Below are experts of layer 3 (counted from 0) of a mixture-of-experts language model. Rows are named router (the router's row for the expert), gate (a neuron's input weights, with its number), up (a neuron's input weights, with its number), down (a neuron's output weights, with its number) and show model dimensions 0-127. Each number is 128 + 24 x the weight over its row's rms, rounded and kept within 0 to 255.
Before each expert's rows: a language model's description of what the expert responds to; "comes before" lists some tokens at least twice as common just after its tokens as in all text. This comes from a sample of Wikipedia text that the model never trained on. Tokens count by the router's weight.

# expert 28
It responds to: Non-Latin scripts, symbols. Non-Latin characters in native-name glosses (Japanese, Arabic, Cyrillic), plus symbols, month names and stray table tokens: 火花, ′, −, October.
comes before: " ", " |", ")", "3", "5", "4"
router [119 180 139 147 106 103  78 160 145 146  89 133 115 130 111 131 186 103 105 138 125  94 108 138  88 135 121  95 137 133  95 147 132 106 116 116 150 107 128 148 137 129 153  80 140 131 113  86 107 134 105 144  99 117 105 142 163 136 126  90 186 170 148 115 121 123 165 119 117 105 126 142 148 127 131 136 113 142 176 160 147 148 124 144  81 110 116 175  85 114 119 156 141 118 159 152 102 145 129 114 140 115 105 139 113 126 130 110  71 100 116 163 124 160 148 129 143 106 156 115 110 125 164 131 112  83 154 154]
gate0 [131 150 147 125 119  86 120 106 192 115  72 120 105  89 125 158 133 169 144 123 127  99 129 102 157 132 153 129 179 119 138 101 150 118 146 134 141 127 125 148 116 123 140 166  81 103 187 136 132 132 131 120  89  98 186 129 172 139 157 114 150 166 149 140 131 131 124  92 127 149 141 150 105 163 119 124 143 166 111 163 137 141 163 123 159 154 119 127 131 151 117 168 129 169 162 135  99 131 140 127 129 108 128  96 120 111 131 131 115 104  95 121  94  97 122 166 166  99 159  94 108 116 153 137 109 135 128 135]
up0 [115 157 112 167 160  84 173 148 113 127 135 145 111  92 154 133 136 137 136 130  96 138 115 136 147 159 121  97 149 107 170 106  96 133 127 162 133 144 175 114 136  90 125 140 138 124 135 157  90 148 132 143 157 153 125 119  91  94 135 154 116 117 154  95  78 135 121 169 122  81 117 143 129  97 138 122 168 125 163 119  94 101 135 162 112 144 169 137 132 113 128 104 117 116 115 161 145 104 106 118 112 142 100  87 138 148 176 148  99  96  93 115 111 165 145 168 117 155 149 107  79 114 143 108 121 151 150 110]
down0 [225  83 116 118 106 136 168 125  96 116 116 107 141 110  92 129 140 114 127 117 133 138 150 101 137 159 155 115 147 129 121 161 130 111 135 152 139 153  92 127  73 121 148 105 127 146 118 113 145 109  79 170 123 178 128 172 124 146 115 117 116 135 172 124 129 112 148  88 117 171  93 118 133 100 120 153  94 154 160 118 160 148 107 118 116 134 110 151 113 114 142 136 115  98 132  97 121 104 124 140 136 161 101 147 116 134 118 101 126 159  91 163 146 127 140 114 158 121 117 167  82 133 152 104 137 168 124 137]
gate1 [173 175 119 139 126 122 107 153 128 148 116 106  96 115 113 141 169  86  99 164 140 109 149 112 108 154 135 153 118 126 122 127 119 114 110 155 158 117 144 155 117 105 148 104 133 119 157 164 127 145 139 180  94  94 121 102 142 154 134 100  97 122 140  97 151 166 138 138 144 156  92 173 135 145 180 148 123 105 147 169 191 107 125 147 110 119 123 112  96 119 123 123 123 131 177 140 118 108 118 107 153 142 116 150 107 120 146 128 153 161 115 130 140 107 140 152 112  63 174 108 124 126 131 174 109 124 171 115]
up1 [163 155 116 134 141 115 117 132 102 188 156 123 130  82 123 128 131 149 109 105 140 157 108 124  93 117  94  81 176 100 110 132 117 109 108 127 111  98 124 162 123 142 163 125 168 146 134 139 132  99 107 179 135 107 121 109 126 123 153 154 124 126 107  94 142 123 108 134 132 149 128 105  81 180 166 154 128 157 126 104 129  93 115 109 154 113 114 156 134 121  97 117  96 142 132 129 158 131 119 125 122 164  95  97 130 137 114 128 137 113 132 122 151 142 159  72 122  97 150  97 125 157 125 151 139  97 149  43]
down1 [140 171 128 134 127 113 125 158  91 139 119 162 145 115 118 159 166 139 172 108 102 139 162 140 127 118 177 170 103 148 133 116 167 109 112 128 119 142 129 158  84 101 117 150 113  95 126 125 136 155 125 159 106 122 138 114 140 161 108 186 127 147 167 158 129 136 138 120 157 116 103  71 141 126 151 123 125 110 144 137 167 129 121  98 116 144 114 129 121 180 141 125  84 126  92 143 107 141 136 121 159 136 169  98  77 126 115 163 107 121 112 127 117 175 135  98 121 105 150  97  99 181 109 170 124 120 111 130]
gate2 [127 147 111 127  82 126  85 113 119 131 120 128 113 130  82 113 140 142 135 127 143 128 113 111 134 100 134  90 129 120 123 134 125 138 135 153 122 131 141 140 111 167 137 125 128 136  78 125 141 147 106 168 104  81  77 136 155  88 158 128 152 132 159 100 136 114 140 113 169 132 133 137 154 115  94 174 142  88 129 132 136 120 156 169 162 128 118 211 113  88 109 163 153  88  92 150 125 131 126 138 114 136 168 163 108 124 140 133  92  97 129 186 103 136 110  88 149 164 116 155 119 120 110 132  97 112 143 121]
up2 [ 88 137 111 106 116 107  85 134 134 139 104 133 114 130 101 126 100 122 107 129 116 126 140 157 150 102 157 141 153  76 166 146  82 120 123 162  87 112  98 134 113 120 102 141 144 135 125  86 131 103  99 129 134 131 166  82 119  96 105 137 122 151 120 141 103 102 111 119  87 104 120 109 131  79 123 171 131 149 115 158 145 114  86 152  83 111 108 159 115 145 157 115 117 152 121 160 127 123 119 115  78 124 180 129 102 146 140 129  78 155 148  98 132 177 121  77 148 116 150 115 127 127  99 107 131 146 131  91]
down2 [149 110 136 110 100 169 174 111 105 143 126 152 113 105 118 127 163 103 112 143 120  98 128 146 113 131 136 144 123 102 146 159 138 166 121 121  84 107 141 178 133 126 120 132 174 116 131 164 105 134 140 119 156 123 127 108 154 118 122 120  95 155 122  90 117 133 147 119  99 109 139 129  86 137 136 117 166  80 159  98 107  80 125 179 160 104 101 114  69  70 130 146 104  99  74 148 122 105 143 137 150 158 118 141 143 106 163 129 106 127 127 154 156 115 101 140 131 128 132 146 143  91 142 155 166 130 168 140]
gate3 [117 176 119 103 126 165 103 106 153 137 124 184 151  91 136 151 160 156 137  94 119  79  93 123 110 154 100 123 154 104 120 144 121 154 174 124  81 152 128 145 143 123 150 111 121 106 158 138 143 168 145 126  90 118 148 108 145 132 158 129 128 106 160  97 128 130  77 158 106 107 100 169 167 173 123 131 137 163 168 133 142 179 145 100 126 147 127 116 112  72 138  99 118 128  91 108 136 128 118 131 102 126 127  92 117 127  88 119 116 140 112 141 124 149 162 123 129  83 137 126 132 123 132 138 161 110 143 153]
up3 [137  88 139 138 170 132 113 137 115 164 105 121 121 144 147  95 133 119 155 159 118 106 154 112 141  99 117 117 130  99 131  98 139 108 141 126 124 161 114 109 143 155 152 152 181 118  69 114 125 153  85  94 149 122  96 132 128 119 148 103 137 110 149 127 130 129 129 152 148 111 181 115 149 105 116 129 121 124 151 126 118 101 169 169 120 116 119 112  82 128 118 163 124 112 118 100 128 133 124 157 104 189 118 142 166 175 138 125 181 108 129 155  87  87 158 133 104  91  92 121 109 162 170 115 125 109 160 151]
down3 [154  63 133 150 153 112 129 129 109 128 169 144 127  91 148 148  90 117 136 143 157 173 113  97 126  69 118 122 124 106 130  87 126 125 126 122 159 124 153 156 156 194 135 108 136  83 130 105 101  94 156 143 116 138 101 138 107 145 124 136 136 110  93 155 155 129 126 124 130 135 117 111 133 161 174  88 160 127 122 140 116 133 145 132 161  82 148 149 156 154 136  97 177 143 128 118 147 143 175 131 140 145 150 106 127 116 116  93 109 116 122  98  96 126 101  76 135 110 123 166  97 136 138 107 163 137 122 108]

# expert 29
It responds to: Periods and sentence ends. Sentence-final periods and other closing punctuation, plus abbreviation dots such as e.g., a.m., Maj., and colons.
comes before: "\n", " The", " He", " In", " It", "5"
router [107 135 137 128 119 115 149 135 132 102  99 127  83 140 124 127 117 137 140 101 177 107  90 127 121 136 117 107 147 148 134 137 132 127 117 116 119 142 103 166 140 137 122  70 144 109  72 113 106 102 112 109 123 117 136 136 114 158 183  92 181 134 113  85 116 116 143 119  69 122 122 143 114  96 102 138 113 146 137 143 139 163  98 109  88 139  83 158 106 121 107 136 118 113 139 173 118 113 151 123 160 184 139 137 108  53 116 140 130 127  93 154 156 147 143 155 136 137 131 118 101 149 163 126  97 129 121 170]
gate1 [137 139 112 119 136 143 135 135 128 105 122  91  92 115 140 148 171 168 148 135 120 122  91 110  89 132 131 112 111 102 137 154 140 124 112 145 138 136 128 147 124 135  98 129 170 144 144 128 137  90 122 148 110 111 135  93 115 136 149  90 113 162 170  92 150 160 112 170  81 128 147 129 137 131 154 118 164 166 154 121 136 127 163  90 113 145 131 135 111 140 103  80 144 119 145 124 100 195 122  81 180 148 157 116  88 106 106 119 131  99 117 115 122 148 131 121 128 123 148 132 115 107 118 118  48 156 124 180]
up1 [134 106 161 143 142 138 122 136 133 118 100 141  93  94 115 142 151 135 135  86 106 145 135 138 141 132  75  87 114 120 133 149 156 133  86 127 154 101 125 159 137 116 142  83 157 129  76 105  94 129 123 170 148 132 124 140 173 113 127 134 132 133 112 155 122 150 116 143  84 113 175  77  67 107 138 139 144 138 113 139 121 161 134 121 120 130 130 179 103 145  91 116 162 124  98 109 145 150 173 108 179 186 140 113 114 140  98 140  98 118 141 114 153 123 169 141 127 160 122 125 161 131 129 107 123 141 113 163]
down1 [ 74  90 101 121 116 160 169 114 131 137 104 127 160 138 137 117 127 112 147 152  98 117  94 143 186 190 132 103 116 146 133  79 124 100 138 113 146 137 165  71 109 120 113 147 111 135 124 147 122 109 140  72  89  99 101 121 152 125 152 157 107 129 100 145 145 153 159 105  99 122 164 106  80 116 109 141 137 131 130 103 140 142 158 143 117 106 160 104 180 131 130 113 137 120 122 130 118 104 171 131 125 112 117 121  77 111 108  80 102 122 120 132 128 125 125 100 137 118 133 149 171 106 101 102 106 142 115 116]
gate2 [143 160 148 130 125 121 128 107 141 112 131 102 146 142  96 107 119 132 123 148 155 108 128 156 122  92  99 130 121 141 125 146 144 139 132  86 137 162  88 115 111  98 130  44 155 122  90 105 132 122 114 127 122 138 113 133  95  89 118 104  91 193 180 112  72 130 129 144 100 137 134 123 132  85 138 125 123  96 154 132  96 148 119 136 126 176 139 144 156 124  90 122 104 140 105 148 147 108 127 151 118 165 108 138 125 118 107 118 138 103  90 145 103 107 148 151  67 180 158 144 113 113 133 122  98 117 107 107]
up2 [146  99 150  98 124 153  79 105 143 129 163 142 115 174 116 108 116  91 142 116 134 111 116 133 118 137 150 144 119 113 173 154 113 119 154  93  92 131 131 125 100  94 113 112 140  93 101 117  82 108 129 132 130 151 122 117 139 147 132 125 137 176 124 127 118 146 160 147  74 134 134 155 103 125 103 137 125 133 124 161 115 129 121 170 126 134 148 164 127 137 130 160 141 171  98  95  81  78 107 112 127 114  93  81 119  72 125 154 128 112 144 145  85 150 129 145  78 117 153 136 126 107  94  82 109  93 113 103]
down2 [157 212 138 119 147 123 108 115 157 133 135 102 155 114 152 134 112 155  82  87 117  86 140 118 101 183 110 115 143 120 112 157 142 142 140 182 126 124 157 183 134 101 108 153 151 139 140 124 153 166 128 102 145 124 152 182 140 135 147 116 159 148 158 133 133 120 102 102  86 130 104 140 123 161 116 123 135 149  94 158 100 141 135 135 105 125 108 146 113 129 150  97 108 142 145 162 157  92 112 136 139 137 132  92 146  90 138  92 137 133 108 138 105 119  86 106 126 167 133 172 137 108 112 133 125 108 140 109]
gate3 [158 139 152 119  96 153 164 134 146 137 115 111 108 130 114 134 115 127 134 128 162  92 114  88 127 111 111 167 166 134 119 113  83 131 150 138 149 118 144 105 133  91 100 115 155 129 122 119 152  80 138 137 117 108 127 114 136 161 139 123  86 154 119 152 149 162  77  88  91 150 139 108 118 159 105  87 137 134 172 134 149 102 129 136 140 140 139 148  91 161 150 166 115  83 121 128  77  75 119 115 126 153 106 129 119 112 126 125 120 172 101 122 150 112 149 155 128 134 160 131 109 149 151 156  70 155 142 178]
up3 [141 184 121 171 128 143 142 144 135 141 133  72  99 141 173  78  84 172 139 137 144 135 124 128 157 169 131 138  89 120 166 134 125 119 142 141 153 112 142 105 181 143 127 144 101 112 166  98 165 144 143 123 103 126  90 146 137 138 124 109 129 137  96 143 137 116 113 106 121 143 119 167 125 115 106 112 117 100 185 150 124 114 123 138 136 133 130 109 134 133 116 110 191  91 140 140 142  77 135 117 115  94 136 140 112 176  97 149 126 166  97 111 120 105 155 116  94 152 135  92 136 119 154 146 125 142  88 119]
down3 [117 198 174 113 111 173 154 114 118 159 111 112 122 138 182  98 160 114 149 104 119 115  94 108 151 123 128 120 117 116  92 132 148 124 127  99 112  97 158 146 175 105 144 157 148 125 129 117 118 114 132 106 127 110  88 147 170 127 103 102 148 156 150 135 143 119 130 160 197 148  99 115 167 116  90 139 152  90 141 154 133 125 152 125 131 150 128  98 168 107 141  90 147  88 129 160 138 138 115 157  97 138 110 120 141 129 121 122  87 153 143 109 130 137 126 151 126 122 100 167  83 104 119 120 139 120  93 137]
gate4 [116 113 116 126 161 124  85 128 147 128  80 137 127 103 128 139 104 113 108  95 173 131 139  76 145 127  74 139 111 173 137 125 137 148 119 137 138 120 123 144 150 130 107 161 191 144  92 125 106 126 190  96 123  82 121 101 101 171 152 113 127  88 109 121 162 179 119  85 160 132 141 113 117 122 111 111 136 126 111 122  94 132 156 158 121 148 151 150 113 144 144 107 119 110 100 129 131 138 120 112 152 116 155 113 108  87  91 131  98 114 123 125  88 145 142 178 131 129 121 141 119 180  95 149 115 150 117 138]
up4 [ 98 146 135 112 112 132 128 122 124 128 158 150 157 117 111 113 122 100 116 176 149 104 139 112 128 137 160 112 133 148 107 132 118 124 152 172 150 133  78 156 147 121 144 131 111 175  76 136 168 120  99 102 148 167 105 127 102 105 101 155  65 141 107 114 125 118 131 157 112 130 128 141 176 121  83 143 136  89 101  98 134 111 119 128 111 136 136 147 120 149  98 161  94 128 134 167 144 138 154 136  84 152 143 152 134 153  91 138 173 134  99 133 162 126  73 101  80 109 140 129 151 104 143 156 144 140  94 140]
down4 [115 169 115 151 121 124  85 105 131 139 139 132 136  98 120  87 172 107 134 146 110  99 162 138 142 131 115 102 101 156  50 125 110 124 119 171 176 104  98 130 157 127 120 137 136 164 114 103 142  99 137 132 135 116 165 112 158 110 129  79  99 125 121 139 159 130 172 119 152  99 108 148 178 120 128 134 114 161  91 119 122 120 151 141 155 112 156 147 113 113 115 107 120  85 167 129 103 149 108 124 114 129 132 137 139 161  71 138  98 128  83 100 118  80 115 137 127 131 115 100 148 177 117 135 121 130 144 120]

# expert 36
It responds to: Digits and quantities. Digits inside numbers, years, coordinates and table figures, plus units and counts after numbers, such as thous-and, km, century, hours.
comes before: " |", ".", "–", ")", ",", "0"
router [ 76 146 103 183 126 113 106 118 145 141 105 153  95 114 112 130 168  65 124 115 142  89 134  95 120 143 105  94  83 119  61 163 106 162 144 127 124 134 106 133 115 160 126  89 107 165 102 150 110 131  85 143  90 102 129 157 139 129 141 111 180 165 140 122 126 148 141 129 136 110 135 131 132 103 115 104 118 127 147 124 106 171 101 135 112 148 127 131  86 144 106 116 143 111 153 142 100 112 146  99 119 133 114 116 113  83 176 147 110  84 115 166 134 103 131 135 127 143 159 128 143 154 151 139 132 107 124 105]
gate1 [164 165 128 117 146 133 120 128  93  96 130 138  81 178 133 147 146 120 119 123 119 185 108 116 155 133 166 134  99 150 112 146  65 133 103 157 134 125 120 137 119 125 114 121 136 140  83 130 181 147 115 132 160 118 107 128 134 180 125 131 142 145 125 143 153  94 125 141 181 126  94 129 134 135 114 108 121 117 131 166 158 211 129  77 133 175 100 158 152 126 137 121 109 106 117 139 132 133 139 124  90 132 138 158  74 138 150 124 142 128 103 140 131 104 135 131  98 124 164  91 122 111 115 148 109 135 101 143]
up1 [183 161 143 159 117 134 151 134 140 133  91 137 158 115  95 104 147 132 124 123 122 167 125 151 122 135 154 141 139 130 131  63 139 162 126 121 122 121 162 115 173 161 140  90 170 101 150 137 123 147 120 131 113 131 129 149 132  96 100 173 104 127 116 148 204 118 111 127 151  88 128 135 143 149 162 145 148 158 119  76 121 103 113 123 132 129 126 173 138 158 146 113 136 140 128 170 122 132 143 127 134 124  82 121 157 116 154  85 124 186 145 107 131 141 123 150 163  89  96 144 102 157 149 103 139 138 133 122]
down1 [149 117 156 117  79 109 115 143 136 102  93 148 126 157 138  73 153 109 112 126 153 122 143 177 151 147 113 130 168 163  93  97 109 147 147 131 109 138 142 156 159 131  78 121 132 108 135 147 155 122 114 142 103 130 138 146 167  83 136 131 109 128 140 112 179 115 114  96 158 131 125  90 133 126 121 141 147 139 131  62 134 100 109 112  99 102 149 166 102 142 134 116 117 147 140 158 145  87 175 100 126 133 136 156 135 103 136 185 144 156 154 155 154 151 151 142 120  96 126 151 132 124 141 114 101 113 136  77]
gate2 [ 96 156  80 103  96 151 130 124  88 156 102 132  99 145 154 110 137 126 147 110 119 129 156 142 170 118 142 126 150  98  66 168 133 159 122 150  63 124 123 109 144 109 124 132 158 156 135  86  98  99 119 187 115 113 150 129 118 136 176 143  86 132 133 116 108  82 145 120 121 167 139 129 127 106 109 121 138 124 119 107  88 128 171 111 152 157 144 140 151 150 125 110 138 147  87 100  95 101 144 135 121 146 121 138 118 109  94 127 132 118 105  99  83 147 119 173 117 135 107 113 113 168 114 125 121 146  98 142]
up2 [139 115  97 158 138  83 139 116 129 168 149 114 102 132 116 120  79 126 134 124 171 156 100 118 178 157 142 106 118 112 114 126 118 156 106 124 131 160 133 125 136 145 133 136 152 118 115 113 133 160 134 169 132 102 145 135  89 110  74 147  72 155 127 127 145 116 161  81  78 160  90 104 125 119 127 110 128  99 112 162  95 144 126 117 163 119 137 133 142 139 107 183  77 142 124 122 135 113 154 161 150 118 141 102 124 152 144 128 132 122 164 120 100 134 159  99 151 104 146 127  77 121 109 112 114 182  98 113]
down2 [134 133 136 183 145 147 108  91 137 144 137  97 130 190 115 109 149 102 101 152 120 118 150 144 105 121 144 145 138 130 116 119  96 132 130 147 113 166 134 133 133 151 131 133 134 125 149 130  97 134 127  92 107 129  67 160 148 124 141 131 131 158 147 181 106  58  53 120 108 153 185 123 140 172 156  91 114 123 105 132  97 121 126  84 131  96 110  98 111 160 103 140 143 142 101 130 120  97 136 106 102 127 115 157 139 121 142 124 127  98 174  96 108 135 105 132 160 154 132 117 129 113 105 137 155 130 149 141]
gate3 [130 128  86 122 128  91 108 136  77 126  97 142 148 149 121 111 128 125 134  57 175 155 148 116  93 127 140 117 134 121 109 120 120 115  65  98 154 123  77 139 100 143 167 123 116 130  91 114  63 151 127 120 111 123 104 175 104 134 131 101 113 155 116 124  86 110 171 157 123 142 135 116 114 125 150 124 127 113 166 134 108 129 123 127 154 137 152  94  94 131 129 126  95 118 134 174  90 144 125  78 132 131 148  92 113 108 139 136  94 146 112 113 115 106 128 100  86 119 137 141 149 152 168 142  89 129 122 125]
up3 [170  99 120 145  98 122 113 112 141 107  87 128 158 135  98 134 114 113 125  90  86 154 106 105 145  73 114 131 163 136 127  74 138 121 152 146 142 101 105 108 136 131 118 164  89 132 123 137 118 152 111 164 136 144 142 126 132 108 143  91 148 101 159 147 114 102 131 116 115 151 152 115 137 119 135 180 135  98 163 126 134 106  60 122 132 190 127 126  98 105 159 138 148 117 135 132 136 111 127 134 151 140  89 198 149 155 153 154  95 145 123 155 145 124 119 113 138 124 119 102 140 154 105 118 172 121 145 172]
down3 [125 131 132  94 125 116 149 150 129 116 170 126 121 111 143 116 101 113 177 113 133 109 118 133 125 137 122 136 152 125 137 130 137 109 149 117 151 123 165 179 139 104 124 120 117 101 137 135 150 111 103 127 106  46 114 125 173 125 104 164 111 141 105 128 147 167 167 121  63 151 119  98  96  80  73  87 171 147 119 156 140  98 128 155 139 102  97 126 112 136 109 120 127 131 159 112 167 159 153  75 127 127 103 146 149 134  90 156 157 104  81 113 129 142 148 151 143 139 133  96 115 115 127 108 128 111 143 132]
gate4 [135 109 123 156 122 117 156 141 136 137 139 134 191  97 132 143  97 166 118 129 151 128 124 124 149 141 128 113 142  85 117 139 127 150 124 115 138 165  88  85 105 135  96 155 125 168 107 121  86 140 113 104 140 190 155 153 138 104 141 119 138 170 158 151 104 133 117 139 101 125 103 136 151 177 131 181 141 121 116 117 127 109  70 124 129 151 112 136 161 127 136 144 118  97 133 123 135 179 143 159 113 147 154  77 125 145 123  89 140  95 123 100 142 165 155 126 110 191 135  92 125 143 105 105 149 148 136 118]
up4 [129 135 151 104 103 137 160 113 125 140 131 144 130 144 132  90 105 123 126 119 140  73 155 124 147  80 124 105 147 145 130 120 180 120 184 103 114 137 116  61 123 148 153 104 151 136 134 140 141 112 122 145  99 151 150 119 106 163 157  88 117 152 171 142  99  64 133 109 131  96 131 142 143 173 141 148 139 144 129  97 149 100 140 112 121 131 118 121 123 132 152 105 122 117 132 124  93 159 155 145 111 156 109  89 171 131 166 133 106 155 103 127  90 112 167  99 150 104 101 115  74 128 153 123 161 133 138 117]
down4 [109 109 150 177 141 138 134 104 128 136 186 126 121 172 136 151 168 185 139 153 117  98 122 166 146 133 134 127 145 123 126 144 118 102 122 100 120 146 108 135 119 112 135 132 125 123 134 133 107  94 131 108 139 152 123 145 134 127 124  64 124 158 133 116 144 152 177 177 117 142 120 141 121 148 104 142 156 114 143  80 187 130 177 111 157 125 123 122 135 115 160  96  99 110 134 106 101 132 140 155 157 158 108 101 122 120 155  78 145 131 143 154 153 143 157 146 114 204 126 103 148 108 136 135 130 139 179 125]

# expert 39
It responds to: Section headings and copulas. Heading equals signs around section titles like ==Career==, plus opening quotes, parentheses, and verbs is, are, has.
comes before: "\n", " a", "==", "The", " also", "S"
router [160 151 166 157 128 116 137 163 138 118 120 129 152 124 126 155 152 110 122 134 148 105 100 120 120 112 121 135 113 141 104 159 126 136 132  99 161 136 109 142 118 148 124  87 131 162 104 115  85 101  97 176  74 124 140 115 121 146 164  86 154 151 119 112 146  98 145 129 115 129  87 130 145  99 164 100 120 125 138 153 137 107 107 120 121 146 112 170 131  99 153 154 145 121 135 184 150  99 142 118 132 146  90 123 156  99 129 132 114 114 107 154 140 146 185 178 174 145 147  72 153 153 117 160 144 101 140 176]
gate1 [153 110 166 149 144 135 125 117 127 133 125 142 150 122 168 136 170  89  63 114 176 148 168 127 171 125 149 126 106 103  88 134 146 127 101 100 121 107  81 120 137 103 144 134 137 152 127  85 133 126 162 145 156 104 122 121 112 112 130 118 190 137 133 135 129 100 128 127 150 112 134 156 127 121 157  65 134 158 156 127 161 106 129 126 114 106 124 149 122  83 122 145  97 102 192 150 102 144 181 132 145 152 124 126 147 119 125 101 113 121  98 144 110 132 108 164 175 129 120 100 147 101 102 121 123 108 117 143]
up1 [106 122 160 108 142 131  98  83 177 128 141 133 101 122 117 147 155 154 170 116 103 115  97 141 146 135 134 130 139 133 133 176 148 136 122 126 164 146 127 109 144 126 103 157 130 121 132 161 150 161  89 158 101 134 127 111 168 139 110 155 114 123 143 157 133 156 107 135 111 138  90 144 150 133 126 177 128  72 124 130 116 105 127 106 136 158 135 117 141 131 127  63 106 142 129  87  76 152  80 164 171 160 146 169 149 163 128 142 147 134 170 125 163 113 123 113  87 150 142 124 120  87 122 113 123 160 128 153]
down1 [ 62 152 122 153 106 129 126 110 127  99 102 131 142 103 106  77  87 138 143  92 165 142 162 176 113 116 114 148  87 122 141 129 120  65 112 122 153 143 144 158 120 126 114 102 125  74 160 147 167 110 152 153 115 117 122 146 105 130 101 146 119 144 115 137 129  96 138 125 141 119 159 125 107  76 130 127  86 113 141 110 134 155  95  95 164 155  99 131 136 157 139 122 132 125 113 177  97 205 154 113 130 123 159 118 129 144 175 124 124 115 138 141 115 145 152 121 125 118 143 116 139 162 156 125 115 127 128 139]
gate2 [135 116 177 132 160 139 125 145 123 144 114 122 106  98 134 151 120 144 122 112 159  97 109 121 101 105 102 171 142 150 128 124 125 109 132 114 149 104 115 140 104 108 150  46 147 164 156 138 102 145 125 162 138 127 140  95 100 158 165 106 149 152 150 112 108 110 119  95  77 124 103 133 160 148 123 148 112 119 130 124 106 137 116 134 117 125 135  84 138 122 143 181 112  99 124 105 131  75 125 102 105 103 118  89 181 128 156 120 122 172 122 152 120  97 136 134 145 107 131  87 110 156 140  97 103 145  98  72]
up2 [144 101 151 116 114 100 133 151 129 113 162 175 128 141 136 103 106 152 124 110 113 160 117 136 123 152 143 156 160 166 133 118 136 160 104 139 109 115  84 125  94 143 159 100 137 163 130 140 118 111 128 121  89 146 132 122 120 107 192  82 185 126 108 169 106 123  69 186 117 167 133 141 126 148 119 167 150 120 137 141 135 113  66 127 127 156 117 148 129 112 136 106 144 134 151  99 147 120  94 115 108 123 113  89 117 138 144 113 133 166 132 123 142 107 124 145 153 155 149 115 114 175 143  84 134 132 148  84]
down2 [147 125 115 121 125 101 129 108 150 128 120 109 178 135 112 180  97 143 131 133  94 155 141 101 117 108 118 124 108 119 120 130  89 142 121  98 116  99 102 156 138 125 104 185 147 136  96 131 137 153 100 111 114 112 154 102 126  95  85 169 135 106 104  79 154 182 171 139 139 126 140 134 111 121 125 101 134 137 141 115 152 121 172 127 121 129 141 152  77 134 105  89 135 138  80 122 109 158 140 108 125 133  88 127 154 151 141 143 136  89 154 146 157 139 114 151 150 149 130 156 154 126  88 134 202 142  94 124]
gate3 [143 156 163 128  98 124 146 170 133 110 173 113 120 129 131 137 150 118 112 111 155 149 117 118 105 108  87 158 171 138  90 131 135 143 164 108 127 149 149 117 118 129 168  94 116 145 109 120 115 113 132 134 109 104 121 142 100 144 127  91 145 153 130 151 153 182 162 155 149 151 129 101 167 104 139 135 121 151 156 141 102 102 154 165 132 191  77 127 150 115 118 163 147 136 146 118 119 106 150 101 128 160  62 130 154 131 149 126 127 110 143 165 158 114 145 158 134 128 131 100 129 125 103 149 138 152 155  60]
up3 [168 124 119 139 162 127 111 155  70 126 118 116 153 134  77 118 120 135 108 140 139 168 136 121 128 153 136 140 124 141 126  81 132 123 180 136 116 147 155  84 155 143 152  72 176 113 131 172 123 112 102 114 149 138  97 116 152 118 119  93 103 149 136  72 105 128 154 152 158 139 138 154 127 135 147 110 120 144 132 115  55 172 148 107 103 100 125 105 117 117 135 101 109 145 127 163 133  94 153  82 151 127 157 150 151 124 122 113 139  88 135 151 154 138 130 146 119 124 142 117  90 120 136 179 118 119 121 143]
down3 [144  61 109  63 143 101 106 120 125 123 109 115 142  90 119 131 160 167 144 124 142 136 141 129 144 134 159 118  97 183 111 128 152 117 161 103 112 112 163 132 111 124 158 137 132 143 118 136 168 127 114 107 109 143 109 130 126 108 122 124 123 162 126 144 123 151 150 125 136 171 152 151 180  94 153 117 134 126 109 152 172 122 185 169 117 117  86 113 154 189 169 109 136 174 117 156 136 130 147 133 108 130 132 138 145 159 103 131 113 141 129 128 136 147 132 170 143  90 113 109 176  99 120 139 121  96 120 146]
gate4 [111 193 145 102 107 112 157 137 158 112 128 112 121 121 116 113  87 133  64 142 132 132 164 131 168  96 139 135 127 127 117 127 108  86 145 145 151 107 109 151 115  85 111 100  96 118 117 111 147 115 139 131 115 129 169 100 100 110 160  77 136 159  87 109 138 139 155 146 123 131 144 104 192 113 159  70 133 154 129 129 116 116  90 167  83 118 154 146 115  98 121 102 125 122 125 126 101 134 145 123 105 126  98 154 142  72 140 121 142 122 140 118 132 157 128 130 110 119 160 135 102 118 154 128  80 136 157 116]
up4 [ 99 130 157 115 147 136 184 117 108 138 158 117 101 137 163 161 135 138  79 132 130 130 117  84 104 109 184 132 135 165  87 178 121  95 137 114 119 145 114 123 136 133 172 127 107 125 141 144 169  94 168 159 192 151 133 149 128 141 124 176 164 103 102 132 149 131 131 142  99 147 142 134 165 105 122 118 161 107 125 136 125 109 110 141 116 146 104 150 140 129 125 139 168 128 130 152 165 131 148 168 140 108 160 173 137 121  94  67 125 127 114 138 106 101  91 136 140 128 144 164 134 108 161 121 129 122 135 142]
down4 [ 91 125 107 124 175 138 129 105 115 121 109  92  90  94 167 141 144 139  97 128 137 127 142 114 118  94 151  98 112 172 135 118 149 120 161  87 128 119 123 134 147  79 144 134 139 148 148 120 138  93 120 140 132  80 143 129 140 153 126 108 105 152 131 108 139 117 129 112  98 158 101 145 158 160 102 116 169  79 118 153  77  94 135 152 135 161 126 131 111 164 133 156 116 115 105 126 112 143 129 176 163 100 138 164 138 126  71 109  72 154 156 130 102 123 115 122 131  89 128 181 155 123 125 110 146 127 103 149]